config.toml
n_layer = 8
n_experts = 8
experts_per_token = 1
moe_layers = [1, 2, 3, 4, 5, 6, 7]
router_score = "sigmoid"
normalize_top_k = false
routed_scale = 2.0
init_std_router = 0.0218
lr_router = 0.00233
tie_embeddings = "early"
lr = 0.0153
batch_tokens = 65536
seq_len = 1024
train_tokens = 293000000
dataset = "wikipedia_en"
Below are experts of layer 5 (counted from 0) of a mixture-of-experts language model. Rows are named router (the router's row for the expert), up (a neuron's input weights, with its number) and show model dimensions 0-127. Each number is 128 + 32 x the weight over its row's rms, rounded and kept within 0 to 255.
Before each expert's rows: "mostly gets" lists some tokens that are sent to it at least half of the time. This comes from a sample of Wikipedia text that the model never trained on.

# expert 0
mostly gets: " his", " but", " her", " The", ".\"", " their"
router [146  84 164 144 101 133 131  72 112 136 143  86 112  93 126 123  79 147 176 106 176 161 162 134  91 105 144 121 129 131 153 124 130  72  93 118 120 148 160 173 178 181 109  55  90 152 112 105  85  85  76 110 140 144 108 124 124 139 203 167 144 111 171 120 181 128  96 194 120 115  84 135 157 123 140  75 163  92 107 154 138  95 104 152  84  91 122  76  79 109 124  98 138 135 152 120 145  96 140 163 111 193  99 105 121 119  76 122 170 122  92  78 143  93 111 142 122 138  95 166 101 176 210 141 133  91 182  98]
up11 [102 121  68 141 133  94 142 108 124 135  99 122 178 148 189 116 129 119 117 119 206  63  85  65 142 115 140 130 114 130 133 106 129 150 161 128 192  77 168 138 109 139 154  83 134 113 125 147 143  73 141 207 122  91  93  90  87 170 191 141  75 109 129 118 139 100 124  99 125  83 146 148 151  95 142 183 176 116 116 155  82  90 103  78 183 155 105 118 134 152 157 114 141 125 129 145 108 176 133 145 161 103 116 125  81  99  98 160 216 137 112 122 102  56 104 158 110 191  88 158 145 110 142 151 138 147  97 112]
up12 [162 122 160 161 149 125  85 171 130 165  97 122 135 197  98 120 121 129  75 162 149  85 123 149 121 107 139 136 195 141 149  96  76 135 154 110 241 119 138 148 132 133  52 139 105 168 154 126 180 140 119 107 167 146 129 123  91  87 156 185 120  68 139 155 135  74 141 127 102  80 129 108 105 154 129 131 144 133 146 149 135 122 156 106 182 173 143 106 153  75 155 163  86 122 141  60  92 141 116 154 134 162 170 146 127  82 115 124 145 166 101  96 137  85 116 118 179 139 107 133 116  93  83 137 207  91  67 126]
up13 [161 160 109 145 115 175 139 134 115 109  97 207  95 142 157 159 122 113 132 124  86 111  86 144 127 116 146 121 162 153 167 143 100 125 150 121 107  90 162 140 122  70 123 100 132  59 180 150 144 117  95 103 126 162 152 189 115 112 137 110 125 152 100 152 165 124 121  86  79 175  97 102 168 180 116 144 113  98 146  65 121 132 167 133 152  86 119  80 112 150  57 167  74  97 171 144 169 119  91 109 115  81 102 122 208 134 152 147 201 116  80  89 134 165 107  88 143 123 159 115  89 164 183 172 159 140 184 135]
up14 [151 100 111 163 171 141 128 157 114 112 130 148 145 123 132 140 129 177 120  98 109 137 193  50 121 133 152  89 174 124 102 169 182  93 128 122  91 171 155 109 178 173 169 109 135 138 130  92 142 133 117 108 101 145 128  59 109  54 141  83 121 129 144 138 130 105 108  99 175 112 117 103 147 149  75 172 131 125 131 137 156 203 160  86 154 137 111 142  54 119 220 146  84 175  88  65 159 167 171 140 126 153 109 136 146  82 108 103  80 139 108 124  96  93  98 105 104 180 152 119 112  53 150 109 103 119 129 116]
up15 [119 135 156 110 119  70  75 105 109 143 177  84  94 141 101 128 155  66 176 135 145 101 141 119  75 126 166 100 109 191 168 163 112  63 171 154 154 108 135 125 180 121 105 165 115 127 118 123 156  86 108 120  94  82 148 148 153 177 124  96 130 130 142 135 119 117 132  98 114 153 154 156 127 166 121 108 155  98 192 161 123 101 152 166  80  87 187 104 151  91 161 120 155 113  91 114 154 134 110 136 120  89 166 137  72 154  67  77 193 121 137 149  88 116 184 153 165 197 160 116 120 115 154 177 143 151 209 139]
up16 [128 153 140 150 107 118 194 123 123  94 121 149  72 100 110 171  89 114  84 105 103 182  89 124  85 127  82 109 154 133 130 109 103 113 146 121  99 121  92  43 139 141 129 163 132 166 141 108 121 168  80 114 123  99  85 195 159 122 154 163 110 149 164  80 164 222 117 105 114  89 145 107 135 176 126 170 106  91 113  82 156 116 151 104 162 144  73 112 109 138 202 104 150  93 139  81 171 151 150 121 135 102 138 160 160 113 162  94 182 126 169  89 135 149 219 127 115 147 160 162 139 154 116 148 142 163 162 161]
up17 [103 114  70 106 125  72 148 118 175 129 102 120  84 102 138 114 187 118 177 140 148  84 115 136 121 159 135 122 164 143 158 120 145 134 125 133 170 154 138  84 128 174 112  78 120 163 126 120 100 160 113 122 110  93 137 119  91 109  92  54 105 130 116 134 133  99 171 115 231 151  76 113 110 117 117 122  41 191 213 134 143 133 141  58  83 138 119 153 126  86 144 153 148 164 147 115 117  71 109  77 142 102 152  55 183 145 129 120 184 122 117  92 148 129 114 120  96 168 105 111  82 158 138  86 123 147 161 120]
up18 [137 140 138 110 160 141 124  87 132 163  99  98 100  99 103 149 152 171 112 124 169  42  96 105 198 141 162 124 146 112 129 181 111 135 138 117 128  69 117  83 124  84 149 168  80 113 171 126 137  96 152 101 137 178 114 120 127 106 194 161  87 138 141  82 146  89 162 172 155 157 142 112  94 151 186 110 108 116 149 153 116 177 107  73 152 107 197 114 101 183 153 115 136 153 156 130 195 112 158 109 134 158 120 169  56  47 127 101 100 148  87 127 102  67 135 123 116 105 146 122 112 125 154 156 196 113 157 124]
up19 [153 145 135  74  42  93  72 148  94 114  95 102 203 141 136 122 154  54 170 153 182  76 148 108 123 146  67 120 143  81  87 139 147 146 110 121 143 140 112  89 127 112 177 116 134  98  84 138 106  97 117 126 119 122  69  51 134 107 128 141 171 114 169 114  80 139 155 151 123 175 123 125 124 112 156 158 116 167 140 130 125  53 129 111 156 203 105  97 107  97 156 155 174 159  75 136 135 158 160 161 121 201 143  58 118 152 106 108  82 147 167 137 130 121 147 116 131 186 129 104 134 108 128 116 161 133 123 135]
up20 [148 173 179 169 170 107 169 137 129  86 146 107  87 128 167 156 162 110 159  87  78 148 155 141 107 143 177 155  79  96 162 103  92 101  89 122 159 142  94  70  84 102 179 103  95 135  96 159 111 103 146  81 122 125  93 163  61  71  61 142 110  88 110 144 126 139 168 154  82 126 123 109 183 161 117 123 132 162 143 107 132 147 112 102 160 136 133  82  86 148  99 124 149 154 107 105 177 136 170 172 135 119 121 176  97 165 101  91 148 168 114 102 137  95  98 163 121 140  52  78 110 150 115 114 145  99 214 119]
up21 [ 82 151 153 106 143  91 106 113 144 151 174 142 219  63 133 166 125 150 105 106 113 173 120 116 138 135 124  79 154 152 110 145 140 128 124 146 109 116 168 122 115 187 156 183 121 179 114 121 184 116 117 140  83 142  57 106 162  96 116  93 177 130 108 119 115 135 143 150 133  99  79 103 134  96 177  59  80  82 147 142 180 122 170 146 144 193  82 173 143 152  98 117 133 160 168 123 141 100  38 144 151 135 123 134 122 101  83 123 161 121 123 101 138 144 117 134 207 118 189 171 159 176 127 162 159 144 117 120]
up22 [150 106 124 147 174 120 164 131 188  90 117 184 129 120 142 117 181  89 113 120 107 118 162 136  98 129 103 108 119  77 122 219 116 159 104 138 179 196 114 102 168  74 123 166 191 120  98  89  95 109  68 144 107 168 147  93  93 122 142 140 104 124 121 146 146  95 206 147 176 148  95 124 138  96 149 137 141  99  92 121  95 119 118 145  78 147  85 113  92 184 195 110 168 131 108 121 127 110 141 142 180  84 114  90  89 105 119 200 189 144 107 115  97  88 131 124 179 120 122 178 107 110 154 103 112 102 137  92]
up23 [143 103 138 127 107 152 154 150 138 121 141  95 170 182  93 155 127 128  66 117 199 162  47 110 133 157 133  72 105 176 160 196  94 177 132 110 113 113  83 111 100 145  73  94 145  97 123 126 158  75 119 145 147 159 123 146 128 153 200 108 132 110 135  69  70 119 187 116 178  95  65 118 147  81  97 123 149  56 134 128 137 160  83 157 143 146 101 105 155 168 137 114  92 120 159 148 148 103 134 147 162 145 107  92 115 121 104 140 113 163 124 145  96  60 105 113 113 135 123 185 108 103 193 156 144 138  95  88]
up24 [171 137 140 122 144 120 110 127  91 121 130 152 121 122 134 173 152 140 131 123 100 156 164  53  80  96  57  90 156 155  86  84 173 149 123  96 159 160 105  73  96  74 106 142 144 121 133 144 117 229 172 149 167 110 138 133 105 146 137 133 162 139  83 108 126 119 116 150 161 140 139 141 108 119 148 211 117 156 153 158 163 223 188  85  98  90 109 181 142 154 133 150 127  77  93 104 111 104 134 105 171 128 173 133  90 141 147 186 152 162 118 107  84 114 118 145 135  98 138 161 158  93 120 121 211 131 129 115]
up25 [115 146 139 173 121 109 148 160 112 148 101 119 126 118 146 110 131 155  91 190  87  66  71  93 135 185  99 137 117 100  50 149 123 184  92 159 146 141  79 149 115 152 173 170  36 139 125 128 137 170  67 113  78 112 119 109 143  99 186 101 152 112 173 169 148 107 137 175 154  91 124 135 126  35 144  98 105 116  96 148  81 178 149 114 134 130 129 132 173 120 139 119 152 110 147 106 163 207 152 124 127 119 125 102 156 103  95 145 171 110 116  71 121 133  86 152 142 120  80 125 113  60 126 137  89 113 125 158]
up26 [ 89  59 165 146 132 157 144 136 197 129 114 115  96 168 145 147  71 158 122 124 125 137  98 117  51 130 122 132 164 106 101 172 142 108  99  79 124 170  88 125 141 126 166 158  90 143 122 114 128 128 177  91 154 157 151 184 137 111 153  99 138 157  89  77 189 134 122 119 203 126  90 152  75 157 168 172 118 114 117 146 115 132 141 141 143  84  98 171  97 183  97 108 100  78 123  98 120 120 120 157 137 128  96 139 116 144 184 180 114 100 110 136 162  40 164 103 201 140 110 113 140  97 104 180 139 186 158 150]
up27 [103  90 157 179 137 151 157  82 170 141 103  93 142 142 147 101 138 119 143 112  91  87 133  88 124 153 135  87 122  98 135 104 131 127 128 126 152 149 128 175 121 112  97 183 124  83 148 101  46 199 145 107  95 166  83 109 141  71 173  55 130 173 129 159 153 123 145  92 160  83  97 176  90 122 106 134 154 100 125 131  86 124  67  66 127  90 151 113 136 146 149 174 123 182 156  90 146 156 148 129  83 102 133 130  85  58 124 111 134 205  65 119 140 129 140 143 172 159 113 154  97 162 121 164 107 154 187 145]
up28 [140 105 106 121 132 120 120  68 209  77 122 128 164  78 133 133 247 143 156  91 143 104  83 156  94 112 149  91 196 112 174 142 125  95 148 110 154  97 138  94 140  77 112 115  93  97 205 147 129 195 104  72 134  80 157 146 130 134 103 159  84 136 110 135 117  99 126 123 147  60 107 190 167 151 101 109 123 124 158 133 146 142 138 110 102  80 102 118 161 120  90  98 163 140 137 167 133 132  84  98  67 131 120 139 168  74 137  79 153 131 103 157 134 125  87 140 152 176 152 120 113  78 118  98 127 122 119 128]
up29 [154 145 109 121 175  81  90  79 115 139 159 118  85  98 158 120 172 127 123 141  88 124 101 156 145 145 123 182 108 104 137 118 161 118  87  88 112 123 152 146  87 104 143  96 128 184 134 122  97 106 201  57 110 145 120 198 140 121 209 123 152  96 170 194 139 132 107 122  74  87  61  93 117 106 178  48 133  88 121 147 113 100 109 130 107  93 110 187 135 108 150 129 155 128  99 116 103 112  87 105 125 129 151 147 155 153 161 153 101 193 114 114 132 106 127 111 105 177 147 159 101  88 175 123  95  70  76  94]
up30 [175 134 151  80 103 105 122 157 167 182  94 164 102  67 107 111 131 145 177  85 132 128 111 185 161 167 129 133 135 131  88  65 164 110  91  98 183 123 161 150 152 115 139  93 125 134 181 130 117 134 123  82  84 160 143 117  95 102 147 116 109 147 152 131 129  90 163 176  94  82  53 145 139  56 141  92 128 123 171 102 171  70 136  99 108 144 148  92  99 138  92  75 140 134  94 144  79 165 112 142  95 205 161 110 125 105 120 137 150 126 120 156 193 165  84 169 147 133 105 131 169 102  89 149 121 148 191 159]
up31 [ 80 153 134 172 115 121  96 101 150 155 152  89 119 156 189 110  63 100 156 128 184  97 152 115  77 145 129 181 110 142 152 151 151 131 100 113 141 117 164 134 116 118 118 175 106 105 100  77 112  88 198 122 129 150 109 126 125 128 172 115 144 105 127 117 108 180  85 154 166  89  56 167 126 175 137 183 142  85 131 152 136 176 117 117 171 123 169 126 110  86  86 145 158 167 104 102 155  98 139 183 134 150 122 121 118 195 149 140 132 115 117  98  77 172 212 192 132 134 146 165 174 152 153 134 142 155 191  75]
up32 [104  98 148 109 140 103  73 145 130 109 124  99 133 132 104 150 125 167 163 145  59 138 141 100 115 110 115 140 118 155 122 110 148 121 187 106 125 142 152 171 134  90 100 105 124  91 166 170 110 197 209 161 169 141 186  99 137 119 137  99 178 164 132  91 170 120 155 150 116 154  69  74 151 110 120  85 148 108 127 137 116  99 135 161 184 116 160 166 180  62 113 167  70 129  97 131 133 141  75 168  81  83 122 191 112 177  67 128 128 119 158 135 138 138 120 140 133 132  89 112 113 165 158 157  89 215 177 121]
up33 [ 56 158 182  96 159 139 144 181  80 178 176 140  96 179  97 131  84  85  74  81 160 133 107 118 127 161 100 111 202 100 161 175 113 152 103  94 128 155 110 131  75 137 134 111 120 163 109  61 181 174 135 126  90 132 174 117 141 166 125 161 138 138  85 110 151  98 112 107 192 167 116 170 128  90 104 105  95 149 136 156 146 117 142 147 148 141 118  94 121 201 106  77  85 100 165 116 133  72 142 141 105 152 121  92  83 116 134 138 159 131 110 141  67 140 141 159 126  75 142  98 141 188 131  79 128  95 121 148]
up34 [105 161 121 130 158 111 148  84 138  91 162 143 161  86 137 132 104  71  72  89 117 138 121  50 175 125 108 140 119 146 129 140 131  63 115 205 144 111 154 120 198 165  66 108 168 120 118 134 130 109 131 122  45  71 177 133 114 110 134 128 137 159  96 180  66 131  46  80 175 195 115 111 136 124 119 114 137 135  95 146  99 124 114  99 151 134 111 161 139 106 199 124 134  79 120 184 118 154 124 162 150 135  64 134 150  97 127 109 115 124  94 155 160 134 128 144 109 122 123  92 133  80 131 138 151 120 189  81]
up35 [128 137 100 135 163  55 137 128 131 142 129  74 153 115 115 139 183  97 115 125 131 221 145 129 121 207 113 115 120 107 133  63 104 111  70 151  54 128 103 119 122 190  91 113 104 135  91 102 133 104 136  98 137 104 146  82  64  98 108 169 116 118  70 149 154 178 106 130 109 116 119 162 131 103 134 119 120 164 107 104 164 117 127 185 120  99  75  91 107  81 116  71 122 121 149 113 154 188 119 120 116 120 160  93 151 141  97 124 132 158 179 147 147  88 211 127  87 126 150 211  94 110 129 158 130 145  94 153]
up36 [127 111  83 132 143 142 115 145 167 218 178  70 117 128 115 131 123 134 157 125 148 132 166 139 115 108 129 160 201 192  97 170  66 158 123 111 137 139 114 201 144  60  90 158 163 118 131 107 138 120 175 168 100  97 132  93 119 107 134 102 152 102 145 179 160 125 148  95 131 169 134 123 111 134 101 130 146 107 187 123 146  95 100 148 115 105  68 159 183 124 102 165  78 181 140  78  78 162 167 131 171 168 110  79 144 155 135  93  99 138 126 115 158 161  80 124 136 193 147 176 108  84 152 163 119  89  97 130]
up37 [ 94 103 122 132 184 117 153 139 138 139 114  84 111 159   8 125 105 117 178  91 104 164 178 105  93  68 154  96 134 184 108 144 185 150 128 143 102  75 121 181 116 165 128 110 139 102 106 157 122 106  78 112 142 126 131  99 126 174 125 113 145 133  97 220 104 114 131 232 116 147 148  86 115 133 131 127  98 125 115 117 148 156 136 171  99 128 155  95 111 193  63 152 129  91  93 139 135 102 136  68 115 142 176 134 146 142 122 162 130 123 144 119 164 155 122 126 134  88 104 142  71 113  87 170 152  99  96 143]
up38 [ 90 129 125 154 172 100 136 107  91 181 155 138 154 129  94 129 129  99 158 139 205 152 180 130  89  96 141 145  88 143 105  64 118 129  84 166 105 151  72 112 154 161 136 156 153 148 112 162  47 124 132 180 138 159 190 145 181 180 151 149 109 130 112 141  93  87 172 156 150 141  76 138 130 124  99  99 146 135 122  74  87  74 137 142 106 112 163  51 161 169 178 165 127  80 142  84 108  82 106 146 131  87 139 149 145  83 156 140 199 105 135 113 123 142  63 106 123 100 137 151 168 139 167 148 147 147 148 118]
up39 [106  96 109 167 158  90 111 130 174  83 136 154 105 182 136  78 129  84  98 173 154 113 107 141  99 109 101  76 172 171 129  99 124  86  36 120  83 128  85 125 119 128 142 178 142 173 126 101 130 137 187 129 111 155 111 117 124  93 155 112 103 120 103 127 107 144  87 180 126 178 208 156 106 139 131 107 119 128 107  87 193 105 119 147 163 167  85 134  86 154 141 137  62 111 131  65 147 142 125  98  50 134 145  77 127 143 114 159 102  79 135  96  95  94 132  91 100 141 110 109 190 138 145 147 122 119 114 194]
up40 [133 150 114 150 131 208 141 127 146 102 110  81 148 189  66 137 126 140 177 140 104  94 143  95 117 156 163  80 112 115  91 101 137 145 131 147 162 167  91 113 157 124 106 118 141 150 107 183 158 118 182 150 114 158 169  67 107 111 141 107 147 112 164 184  51 143 119 137  97 113  77  83 122 114 110 192 144  66 114 137 149 113 125 113 159  90 127 104  87 119 148 101 141 128 207 118 136 158  95 146 163 155 113 128 130  86 110 101 147  11  76 111 112  43 158 121 111 145 109 114 103 128 134 150  94 118 143 130]
up41 [ 75 117 134 164 120 155 123 153 107 130 138 143 164 133 119 179 139 106  83 124 109 110 154  96 164  93 160 123 204  89  97  82  93 110  95 162 104 163  81 144 131  71 161  96 156 160 151  92 156 156 116 186  88 128 125 100 132 122 140  51 108 147 129 157 153 136 121 101 110 153 142 115  78 146 127 181 132 154 181 108 141 119 132 161 158 102 118 129 116  81 108 143  93 100 112 171 128 106 211 111 167 105 100  72 136 157 137 116 112 123 134 141 209 185 112  63  50 135 103 172  87 134 153 104 123 197 135  95]
up42 [156  84 116  98 128 104  51 168 137 116 182  86 120 172 153 170 137 114 151  82  62 134 111 153 127 193  60  83 166 118 127 169  81 100 117 109 133 159 160 151 135 109 103 135 181  96 106 181 156 110 129  65 145 136 102 150 120  84 118 135  71 103 114 169 171 181 130 110 162 111 153 142 151 180 135 169 130 186 127 152 117 126 100  80 127  94  81 176  86 115 178 135 109 119 141 149 132 168 106 132  92 110 173 172  68 150 140 169 143 125 134 151 163 106  80 160 120 114 101  87 156 121 174 144 174 150 114 119]
up43 [159  61  90 117 125 146 141 167 146  64 110 140 110  43 100 123 152 121 113  80 118 101 110  86 111 110 140  95 190 195 171 109 190  43 160 100 131 120 153 131 134 155  61 109 124  83 126 156  98 134 101  92 108 149 142 123  80 161 135 112 138 116 143 153 102 143 125 191 109 120 152 130 102 122 107 182  70  94 144 174 101 106 131 137  96 136  93 170 144 148  99 104 146  64 178 138  98 182 128  72 119 113  86 135 184 128 134 189 149 151 106 130 142 152 150 176 132 140 122 148 158 118 107 115  80  89 146 155]
up44 [113 120 122 167  98 187 120  87 160 104 150 142 153 147  86 119 136 116 162 150 128 102 116 129 131 165 132 153 127 133 137 113 121 117 105 148 205 140  69  63 158 100 102 134 136 125  89  66  55 153 202  88  89 100  69 142 166 158 158 121  82 101 140 108 169 163 111 128 152  74 160 122 121 142 116 111 148 121 156 210  86 149 127  79 132 137 134 120 133 180 150 188 167 148 107 102 144 120  97  87 201 124 132 125 144 111 101 147  71 130 103 133 112 113 194  95 163 139 110 146 107 152 182 140 147  63 179  99]
up45 [ 91 153 141 150 200 131 151  37 188 155 110  54 113 106 132 145 102  45 114 130 136  98 103 102 144 122  78 162 131 141 142 123 172 166 192 132 150 127  47 145 114 139 113 124 126 161 140 112 153 162 153 121 125 113 108 115 134 108  75 100 138  84 157 128 174  91 105 105 108 114 208 126 167 149 134  94  88 163 120 142 130 119 122 144 183 131 143 139 100  76 143  86 142 120  90 109 172 117 142 171  91  92  92 149 102 144 145 138 121 179 138 141 128 177 111  97 128  72 159 104 117 146  45 140 105 147 153 178]
up46 [103 133 162  95 127 163  91 111 161 131 108 127 149 157 154 125 105 107 194  99 155  84 150  82 132 171 186 170 113 110 142 182  84 128  74 152  90 138 140  92 143 123 175  86  86 123 137 120  94 131 177 128 122  72  88 122 163 129 147 200  96 151 158  90 191  78 180 119  67 132  51 108 122 163 126 153 117 145 102  89 116 162 204 142 148 121 117 154 125 130 140 151 135 138 118 172  96 161 108 131  79 112  91 148 126 126  72 123 159 137  97  37 130 158  81  99 105 148  82 129 106 129 132 112 162 144 139  92]
up47 [132 123  90 125 126 115  80 160 194  82 124 116 152  95  86 118 158 154 108 129  84 148 108 131 146 135 142 101 196 127 106 152  78 148 103 100 108 148 123 165 119 109 123 112 100 137 121  22 120 121 109 108 139 175 155 132  66 147 142 152 122 168  83 145  86 100 151  71 144  99 144  95 169 125  49 172 155 132 179 140 108  65 153 118 123  53 153 133 128  80 118  95 132 130 165 102  97 147 147 112 118  75 124 167 103 143  91 114 184 191  67  98 150  99 115 132 161 133 152 164  93 121 143 191 145 120 132 174]
up48 [154 230 100 161 133 141 122 111  67 162 133 148 133 142 163 116 106  98 109 179 160  81 137 120  71 143 105 125 124 151 191  88 172 122  91 159 169 148 152 186 116 129 104 168 112 147  56 113 148 166  94 141  99 169  95 137 106 113 150 120  94 131 133  69 142 145  93 136 103 117 151 116 144 175 104 108 112  61 151 112 153 163 170 195 147 172 139 116  77 146 138 111 120 152  69 118  97 110 171 104 151 101 115  77 172  98 166 116 126  87 128 170 108 117 104  84 173 124 126 155 136 163 156  50 106 122 146 141]
up49 [168 127 142  43 123 116 145 128 146 124 100  67 124 107  94  82 109 147 124 132 125 116 123 111 121  74 167 149 126 175 131  93 177  91 138 135  82 111  96 130 123 153 111 126 125 140  91 142 170 105 198 154  80 102 117 102 172 153 159 106  87 144 170  97 102 123  27 105 114 124  79 123 156 114  71 119 160 130 130 156  98 144 137 209 120 110 206 151 128 137 166 171  71 160 133 139 115 113 114  94 161  74 130  80 186  93 117 146 118  80  99 161  97 146 116 160 103  84 169 147  88 112 167  96 143  97 112 144]
up50 [130 126 159 127  86 104 109 169 129 154 147 163 177 187 141 132 155  80 133  91 136 134 176 149 204 162 125 113 177  60  96  61 147 124 121 105 130 157 143 182 149  71 194 158 179 146 169 121 140 178 105 114 118 123 100  65 121 124 143  97 142 126 153 110  63 146 181 131 147  65 152 132  82  96 143 112 121 144 180  92 132 151 166 167 132 144  68 127  74 114 115 164 138 154  82  90 140 138 135 124 135 196 132 123 133 160 128 106  96  99 123 141 218 139 115  97 106 130 153 107 135  90 111 154 148 144  86 132]
up51 [171 108 134 141 156  98 130 180 121 150 101  37 111 144 116 102 160 185  59 112 150 145 113  82 181  93 112 129 130  96 136  43 165 134 162 107  89 103 182 188 150 138 210 129  94 163 139  91 101 113  97 165 122 136 120 196 142 110 146 116 147 146 155 131 143 153 106 104 108 140 126 132 105 115 124 142 148 118 152 140 173  71 121 170  95  51  94  94 125 137 171 159 144 120 129  96 146 124 108  68 130 147 204 115 165 132 122 129  71 156 126 118  89 156 131 124 184 148 116 151 110 104 128 141  83 112 187 129]
up52 [ 85 102 157  90 144 111 136 151 151 135 129 112  75 155 145 114 143 151 142 160 131 119 176 153  68 137 131 213 197 124 104  99 144 118 122 137 112 136 135 133 127 106 146 167 156 125  89  78 163 111 116  87 192  62 137 136 146 127 136 148 184 164 158 135 118 159 122 129 189 172  83 102 125 112 137 134 125  73 173  95 121  76  65 144 133 109  51 106 148 120 140 170 132 142  69 117  97 147 122  87  91 145  62 122 122 192 121 149 120  92 104 143  80  79 150  83 161 153 160  69 155 100  85 134  74 116 144 109]
up53 [115 109 169  95 122  92 102  78 130 193 125 114  99  86 136 109 103  82 198  89 141 126 100  72 157 121 122 138 100 123 160 129 197 149 100  55 150 200 116 129 106 157 176 180 103 103 136 152 144 138 209  89 104 131 144  84  86 132 129 123 128 107 154 150 112  40  75 112 160 109 172 129 134  88 143  71 119 149  84  79 143 116 137  75 152 155 143 115 132 113 137 169  90 140 134 137 174 164 189 105 129 118 161 121 142 125  58 163  99 170 152 184 124 114 130 143 135  87 134  93 150 147 127 131 130 122 137 102]
up54 [151 107 118 139 150 160 143 162 100 190 113  56 137 120 105 110 111 172 113 170 161 127  75  83 116 131 139 105 113  64 142 143 115 148 145 163 176  62 158 161 117 111 173 128  87 202 134 102 178 112 151  71  98 112 119 128  98 165  85  89  93  94 117  78 182 115 104 168 140 146 152  66  98 126 198 105  95  86 133 130 111 121 166 140 124 111 101  91 121 163 103 163 159 185 125 180 114  96 133 138 128 139  68 116 124 135 102 130 152 149 144  64 137 139 139 160 140 132 166 140 120 163 216 106 113 162 154  94]
up55 [149  85 153 130  85 132  90  75 112 134 147 163 160  66 171 150 108 135 161 136 153 119 183 130 124 129 159 125 191 134 165 131 147 121  83 151 166 200 130  71 118 154 131 142 188 164 123  92 155 118 131 160  87  79 118  98  75 103 114  58 102 123 134 147 150  75  99  72 118 163 151 125 109 168 139 123 168 115 103  94 112  81  59 105 156 113 113 118 120 138  96 132  91 115 122 118 149 130 225 115 155 107 128 120 180 123 104 103 116 160 139  80  93 127 132 114 182  99  61 156  97  68 115 113 119  93  82 108]
up56 [118  90 145 137 171 170 140 151 142 156 168 175 105 115 140 120 102 103 166 115 132 121 135 136 124  97 154 134  95  81 113 112  91  95 156 172 132 183 109 216 125  95 103 150  80  90 110  99 183 179 177 136 165 169 109  86 136 124 200 207 175 148  97 144 143 101  76 104 145 153 137 138 123 105 154 146 146 144  94 172  88  73 145 133 112  85 123 136 106 108  98 194 156 147 121 182 154 138 114 185  81  93 138 116 133 137 111 196 106 134  73 118  73 136 118 113 154  55 144 142 124 174 133  96 145 147 147 112]
up57 [111 118 137 117  94  70  96 112 132 127 189 104 217 152 158 135 153  95 156  96 114 124 158  98 144 143 160 145 171  88 184 131 169 108 104 116 115  97 150 122 157 111 122 122 137 121 113 112  93 128 117 116 159 137  63 117 130 187 147 131 129  83  89  76  98 165 137 143 165 180 127 152 181 104 137 131 108 154 180 154  79 145  81 163 122 120 132 134 129  91 214 119 175 136 176 133 121 161 153 140 159 119 148 181 115 129 127 154 147  48  98 162 111  68 168 109 143 170 130 103 161 185 185 190 176 110 105 134]
up58 [140  87 181 127 164 123 150  96 132 165 112 158  90 166 160 123 110 141 108  55 125 148 114 124 150  76 186  75 136 141 131 188 107  99 120 172 139 118 123 131 155  80  99 123 126  74  95  77  92 176 166  84 102 156 106  93 162 132 112 178 131  97 101 149 171 197 107 137 164 133  81 157  83  99  93 175  97 127 132 181  75 139 143 113  87  45 129 129 114 136 124 134 120  94 154 156 123  69 131 119 162 119 117  88 163  92 164  61  79 119 144 108 102 144 136 125  85 184 159 155 130 174 171 145 128 142 120 117]
up59 [126  96 165 153  92 136 130 149  94  93 169 125 126 148  91 109 144 146 143 103 133 129 139 141 136  89  82  88 124 118 137 179 139 133  82 216 132 120 156  99 167 204 177 186 159 114 197 137  84 126  79 115 157  94 132 100  66  85 145 146 138  93 132 103 188 122 115 156 201 152 146 164 156 141 161 151  93 110 156 136 138 121 122 167 143  95 109 123 186 157 171 169  89 165 104 107 164 173 135 122 124 136 145 135  91 114 115 140 165 115 161 132 100 162  88 118 195  71 110  98  46 144 128 125 136 163 179 134]
up60 [ 93  97 128 122 157  81 119  56  93  83 180 157 125 101 132 152 151  91 155 134 118  56 118 150  91  73 134  87 165 103 150 111 141 120 127  98 130  92  70  42 186 158 137 131 184 145 136  89 120  74  69 186  94 165 107 167 104 139 133  94 201  82 134  89  92 131 129 161  91 153  82 136 132 163 113 142 124 173  94 150 149  63 113  94  78 118  97 120 176 160 125 134 136 102  96  94 122 147 157 102 123  87 138 119 111 175 145 146 147 139 168 126 155 127 117 157  94 150 115 167 147 111 143 121 176  95  98 130]
up61 [174 130 127 108  92 122 122 123 144  85 142 105 158  98 172 121 156 134  75 176 184 174  86 156 133 129  68 104  56  86 162 116 143 126 133 165 159 131 114 165 139 100  43 189 118 145  65 103 119 168  69 166 132 131 110 102 144  85 115 104 160 147 174 192 127 122 126 170  96 133 111 135 143  88 130 183 128  80 144 115 149 118 111  98  63 152 125 157 137  68 179 121 106 125 155 114 126 167  80 119 128 169  97 136 149 100  77 157 159 177 136 120  91  98 132 138 109 127 167 127 146 109  77  82 119 108  60 119]
up62 [123  85 141 135 151 112 159 160 130 103 145 151 155 178 113 137 155 141 180 161 157 184 103 115  89  47 178  84 157 101  59 166 115 156 121 127  96 159 165 167 171 107 190  93  61  60 124 157  83  89 120 141 110 122 150 175 168 112 162 137 121 122 136 168 151 149 114 111 186  77 102 133 122 121  87  76 109 105 140 118 110 122 141 176 123  93 106 121 126 102 160 108  87 133 120 127 147  99 180 129 131 146  10 126  99 152 112 150 174 144 106 116 169  97 109 139 154 125 159 114 151 154 177  97 109 112  98 126]
up63 [108 160  96 115 141 155  77 131 144  92 130  74 117 105  88 129 148 112 140 166 181 140 100 137 115 114 122 102 102 122 122 134  87 154  86  87  98 155  94 134  91  84 107  87 156 130 108 133 209 122 158 138 117 106 133 128 110 112 184 157 152  68 100 189 151 142 109  64 128 160  97 132  88 158  83  92 115 173 169 156 143 125 124  73 118 157 104 180 130 136 174 137 164 142 111 133 144 124 185  94 172 127  88 122 132 105  85 114  96  91  91 166  82 175  66 140 120 114 102 168  69 163 174  81 141 100 172  53]
up64 [112 105 136 158 142 141 149 100 123  81 144 123 143 115 145 127 120 110 129 101 112 142  75 139 111 129 128  47 100 102  85 159 186 156 139 175  98  91 138 138 113 116 119 114 105 168 131 232  75 162 126 109  74 103 130 102 174 133 137 203 143  35 124 162  94 123 112  87 116 131 161  81 106 124  87 166 108 130 191 129 135  53  95 130 152  94 155 149 150 114 131 144 122 110 118 156 134 101 107 140 129 136  50 114 120  83 146  82 155 133  61 125  92 125 132 113  62  71  87  74 121 119 123 129 140 170 122 120]
up65 [107 108  85 152 144 121 122 140 152 193 135  60  91  96 109 133 112 166 141 122 127  88  79 142 162 119  67 121 112 182 126 129 183  78 120 109 106 161  83 154 143 118 172  81 172 118 112 130  80 159 151 101 126  68 148  68 105 145 189 149 123 121 124 159 101 111 134 115 132  89 110 185  64 104 103 119 128 149 145  86 123  99 143 194 173  99 153 175 106 115 177 136  80 152 139 126 122 123 127  76 115 175  77  96 172 144 165  82 180 108 144 188  84 135 173 130 128 113 134 142 104  97 165  89 179 155 160 120]